From a checkpoint of a small mixture-of-experts model trained on Wikipedia: width 384.
Below are experts of layer 5 (counted from 0) of a mixture-of-experts language model. Rows are named router (the router's row for the expert), gate (a neuron's input weights, with its number), up (a neuron's input weights, with its number), down (a neuron's output weights, with its number) and show model dimensions 192-239. Each number is 500 + 40 x the weight over its row's rms, rounded and kept within 0 to 999. Numbers have three digits each.
After each expert's rows: "raises" lists some tokens whose logits its average output raises strongly, later layers aside; "comes after" lists some tokens at least twice as common just before its tokens as in all text. This comes from a sample of Wikipedia text that the model never trained on. Tokens count by the router's weight.

# expert 16
router:441442494485459482454476524468547490496440519465502547538437516469418528455494488489478428500519481540407428527455477493513516477532476517455528
gate0:470479516505497580465490464459499525447488570507521505561505503497455485426463623540488512439486475448533463466470539524483550515512491571456523
up0:520506476478467508511448569467479544537526475519588454497513483523512474468489531554453440538491521460455498528580531497563569510494465494528519
down0:519550482455539438559488465525460482478437511468551515505525530503485471521515483497538516514511566518423597445573508532557466518467524509546511
gate1:516528597457511510503527504552422494426467519507416449507440541539486516552533493536552440462554563539476526499429487478416505567523492455470520
up1:521511492489524498547560496489526495453434535551519520540457538426501435545576481471523457500490463462510441562492518519515436493482513510510449
down1:471493530526542507506529500498523505459483488520496472513493515530441457523486511484471449549566498472481518440621477493455494505558535435555516
raises: ",", " the", " that", " (", " for", " a"
comes after: " in", " on", "201", " at", " for", " to"

# expert 4
router:448511515585535520460468437536489508512496509500535565506489493574475491496561535504581443451488518458454463447491467473458534435552552516455513
gate0:543523502528496505459433543559484520507454516490472505470467515449505519537481576504510520544504487545495522442542477443494454491488469477504514
up0:458486476487501455453451452427517528596448467484531550492544493516500455441543462502474443486506467506542494499523506516503512497504516520471488
down0:523481488478493470532523453420485517555454500453507477473530456503473532470541360475546545479464497516423523478522464505491512436558465511549508
gate1:525434503528523484500476531475450533464545481537505506441517545535547502510451441611517560491560389482506527509420547508530530571479517567481472
up1:520507614487511469547527480559558503486521473522505489510524517430549513480448496484437527447517411519475533562510456437507484529509471434439548
down1:548507579462450574463476447472448467500453536546534496521515541594504474585514511585513554526498398496579504518471512474498485504461488491426460
raises: " ", " the", " a", " early", " some", " this"
comes after: " in", ".", ".\n\n", " at", " located", " born"

# expert 19
router:512511524424464540479460482435547469500460489530477450556513559537544457507527453515503492502537480480558510498508444496538543507489513558511552
gate0:488487513530497509547483489516456487570511485515482552498526556521511503476473439408487511520437506465480509481515550495423465552520496494476527
up0:439640478517570471585515471488511537569456509497534572481481502531515456501477458498574512562489506495441517462478534504472410519501524492452447
down0:487568480486491478547456489506460474472538543542454490532513520556571433519608533470460473481521547522533403436470549499490450547509633555528513
gate1:483435520478452509570497532456487440434515506489628515452494537492480490483547518495556496510436564482523493524472539535487511512540449464512497
up1:460443550497431554514458522489544489483538427488462585506472539508498470514510559455472558531489617450576494485480459522523429482531498475558443
down1:531540551526495484457492497481515365457545430546498522579411509511511457549465500539490484493536521403484480499536511473497527410467467494516539
raises: " ", " —", " –", " -", " N", " ("
comes after: ")", "0", "1", "2", "3", "}"

# expert 22
router:419564478475509527492523473559501492525502537536545487463584457516557532502503511551443502538536524458500411465467523548529426512571472561495497
gate0:462528406448569504503472459494461504505541569478507442475493484484535549535551502459504490485471563504542488436549508542399426545553479545460465
up0:525497580486460576492553453491452529461499475522468484463457455469554416483458497549440447462538512527514520488483376526546530501510524452551467
down0:505525464515548487501534439456514506473550497406525480445529546492487515502493507525465523535452482508446567456465456513480511475571568481501480
gate1:535501498500525492522506476471445553528478475544420488539518536541413471555496428549491528548485468491513498472533455527503495524486455468485544
up1:564522495497428427482536588482455505510446437464497512522486457480517506492488554460546444523471452523547501521452490483530628409481606518543420
down1:465486516521487453513502566512530437472487495485476507453435499434530492498512560512509448467508523479494483474521518517471499523467467542426462
raises: " \"", " to", " of", " ", " or", " the"
comes after: "-", "\n\n", "\n", ":", " Born", "Personal"

# expert 1
router:531428475479496525503452509478478483461469491482567488556509480461421494513445475546485551499514462553543475532570506535481474454574514553455470
gate0:530556530540523442517503472495487478510409456470528466483550461500543552480524422465536494481511521463497472502522507473485572500536508490514482
up0:431510534478451504517541471510544510506457513518531540481549493530540460596566475526463513564584558502490497475499505517479487531556457579476462
down0:453499529475451458449433525489491525499534496465491496415465500533564499594546534575476452556528509536517494512484534537510512571494430515515489
gate1:548457462455515512523454443500497463428538572517422457487531471458579487549520484523518430430554439442556471533562586476487535503513460530529504
up1:533457505549530511498492470494483526383582571518465435451449510541510474468468529501504551422607432484546490493503558557493463451490541491598536
down1:434496561465497498428454557564525441429496515428525477534504485517560533490471562430488526471477464528499548462511511548484540451496554396521609
raises: ",", "\n\n", ".", ".\n\n", "\n", " -"
comes after: ",", " United", " in", " New", " of", " South"

# expert 17
router:513466472502546514545510530509466552456515566528504547480445487496524457498414495545490563508475503443509463458509462449483473538504490463548460
gate0:473537527514507494471491447501558513510483552536518564475451529523504504465491436553479535517569436479471493506494462492425536451486530500470513
up0:481474509492514536464497539478525515465462452539521471468530487581500490492556548495440530552504547536495537542508539565518470511429538507566538
down0:477507563513502423470423589538476495458500557443519446479446466461468457461485425440506469464475496479466488546496515523576520435493509550504499
gate1:463517493489509487497468450527440570500423490514466473505515522451486581452479507448499528559519514511499526501504418581483458496524535488498463
up1:488565534623467452552504551532479523531424481539518447496550475515498489503484522467548453455414468481466491488432505495525463474523496511417511
down1:495526487506515477520499520505487537495556500475549454466439538548468499552534498473507500495481472509546460428430454535505549438459526514481483
raises: " was", " is", ",", " had", " came", " made"
comes after: " the", ",", ".", " The", "The", " that"

# expert 10
router:505560500546497525527488446503505526501491451516559429484582579482541501501508551502482570423459553525478484522566483510508499553521496483464440
gate0:504491528452457501529500508536476541454476469496497448521463446433519522563564566504461543476519583455455466491541477452517529569598524470445535
up0:463563544516431518470499519509551514538509461500516474448511535446551513494503477513500514491484497464460439512472545461513488473526504491522443
down0:518555486517534510505537511536505434530495556467463529465597453446557430532555481478483507466570458542525572545472476474497494423430587502531511
gate1:503438425463549515505465522482486428481558466511438502492520506462582441466502479537514569491502526506441477467509527436468459509522512435448513
up1:522559509462479460495487485442463416525480496507543523529465517495502523504602554477482505479437452555465523511523485440485459559480573498496514
down1:541473457438482460521458458489472506517527493458480512522525519494475555496507467509381461471491518528527501500548533440493470536505546488448577
raises: "|", "-", ",", "\"", ".", " "
comes after: "|", " |\n", " ", "\n", "%", ")\n"

# expert 7
router:469476525465465529474524434508452466475494526501424507482544432486595564456518444502456468521429470511490528523458542540506489469498405425473566
gate0:597494476490520506553457462500541500432498463558539463494553417560452470497512442434469509503457409478530532484507501569455452537528379467478540
up0:473492555451479544475460556477481502555517573465499531429502477502443444501571483542531524524566481481499535440543451530424545543517497466522431
down0:528488506462472451475506535489484520458524495513498599513531564476531506481482474470491521527448449526510559457540509511470465479525503510467498
gate1:485552504468446435522508498509481531445484473522509455595494473456477481511522533500509519515511459508460513434465469485591430538515594452477558
up1:550538540524466493440485463504416586493520492486517451538479427493528469544455524513488516525511517515482478536523523459536519496478608528522468
down1:573426498515524585525465515512543517577444515399529481479473585496537554478465518496479456499450408546506523500480530530479531499502547594447524
raises: "a", "er", "o", "ch"
comes after: ".", " \"", ".\n\n", " (", "S", "M"

# expert 15
router:541510501482497473517498452521525421568499555489525494500449423511494505541501533475526463496546474485492598515502505501502464394497554453448530
gate0:540565496598566528556495498504517467510554455531412517533563541529543429510495463557489544493475537528471537518457517493462509571528423491493478
up0:486475483562517498528524489519521465472501448514520470420465528489492559456509499499475514496463537481476461560550489501509478573575561514474463
down0:591494525529515517448498466531470479447472492481520464505436535637388520526534485502438486562507489515444456550487524505614511466416433514524476
gate1:525499572474559503510520507531522541502488508485494465484476514453493505527519472498444537509478580497479560530561461506493578492484514517513480
up1:572441572522459519497515495522541552559477484517512484514540432482493548492471473486391542465558568438451431561482538488537489542510498493473580
down1:542520508506467462442498490452402367476417487568490488519443446499456554464528528578495470502489570545457492511469461462465451522526443496518453
raises: "0", "4", " |\n", " |", ",", "2"
comes after: " |", ".", ";", "–", "°N", "6"

# expert 14
router:520473494544499488485484592467452484485522472481495544506582477509545501431472457540513434477589465576495435520506517533528496552454473445483558
gate0:556486557528512522487466523458511449475502511542511475450445530548533539489445531548476523548565503562525466440549434504532542478461473442495426
up0:544545555546399550543484538520525482544472507425429488487509516498502509531465489518493503475516515496467465488555523572505499433468457500479528
down0:481493497474462454505458440495426537604557465461478561476498509471502516508476528485569485545611448552511469492523504462515430468478512470433497
gate1:491431550561559462473500478496491546547466532562449496560552509541473456511531492458538525533495465486481516493521495411490517464514496495592571
up1:428495442509484418553479545501536416523433498531461507516499506515549546496433550491473509573492527488514510506519458549458536626450543527498407
down1:508533469608408518562556504517495473535489520543408451436505537488500578488494449545490484428499490452500435490478501460541450509506498479483493
raises: ",", ".", ";", ".\n\n", " and", "\n\n"
comes after: " a", " an", " the", " The", " A", " his"

# expert 13
router:445460498524536440510458522461470499483537524495439489544492530503427511408509552494498511560547516530478627523492503519467526563525462468555481
gate0:565489513498538462483475558452558445537478487440462525381531507528472532561464487527506484523568441491516467485444515501523521480576502563516507
up0:493474459462473559490465570483437477523503502472458518605597501479477425546557454482548541459481494558467520455513469471562490526457490473548480
down0:398431491455504485498507489519525517490499479472444514563523445451508503396589495494442552486458427481439499553452410434524532557486501510443514
gate1:554477509531515445488583471506530578452507497480576461495498440481499533513503431444478477551487612472538473457492485604584494536539441531524543
up1:554454488566476457500558445501521519467527467428539561561468510515573557490467471435471409548485549438488519544559468512516514537539464527494478
down1:504517499556494491488608500459524523428546563526523459571509488433483450496537456463553568550434563430513504486504483585483541536565482562534507
raises: " the", " some", " to", " a", " in", " and"
comes after: " to", " was", " he", " and", " also", " He"

# expert 5
router:531532513503548467505523561433548507482501444491381499506498441528533576464481498458498500512459500542486431470535477456512428537524534498462570
gate0:455527398442502469471493459521542459412493558501462465535516471462487501548507540541416504558481455573469475496494461519482496469501513521543552
up0:538486488473519479461482479417504491432445517529508456469511464538437516447457462565557486599453458471478455441500481506428539453539496495520546
down0:475538560487387525427499561466533516516505510473407525452490548466464478518520479548483534576536540480516519509511445528559532514509526507567514
gate1:493488532551474477481450475500505493557422556464483504531459492461486483441451566484544500508482417518491456486525479462531540586546483520581493
up1:517437501407500505591484505517456505454624543517470460468533551445537487484576501472525522575485499546486530460460561506493581518496489454458512
down1:529517586507472439496479586520527440394510451475502477447405477510490500523479498571504487530494551472464444546482520494462480503546527497418516
raises: " as", " and", " by", ".", " in", " to"
comes after: "==", "===", "See", "====", " No", "Early"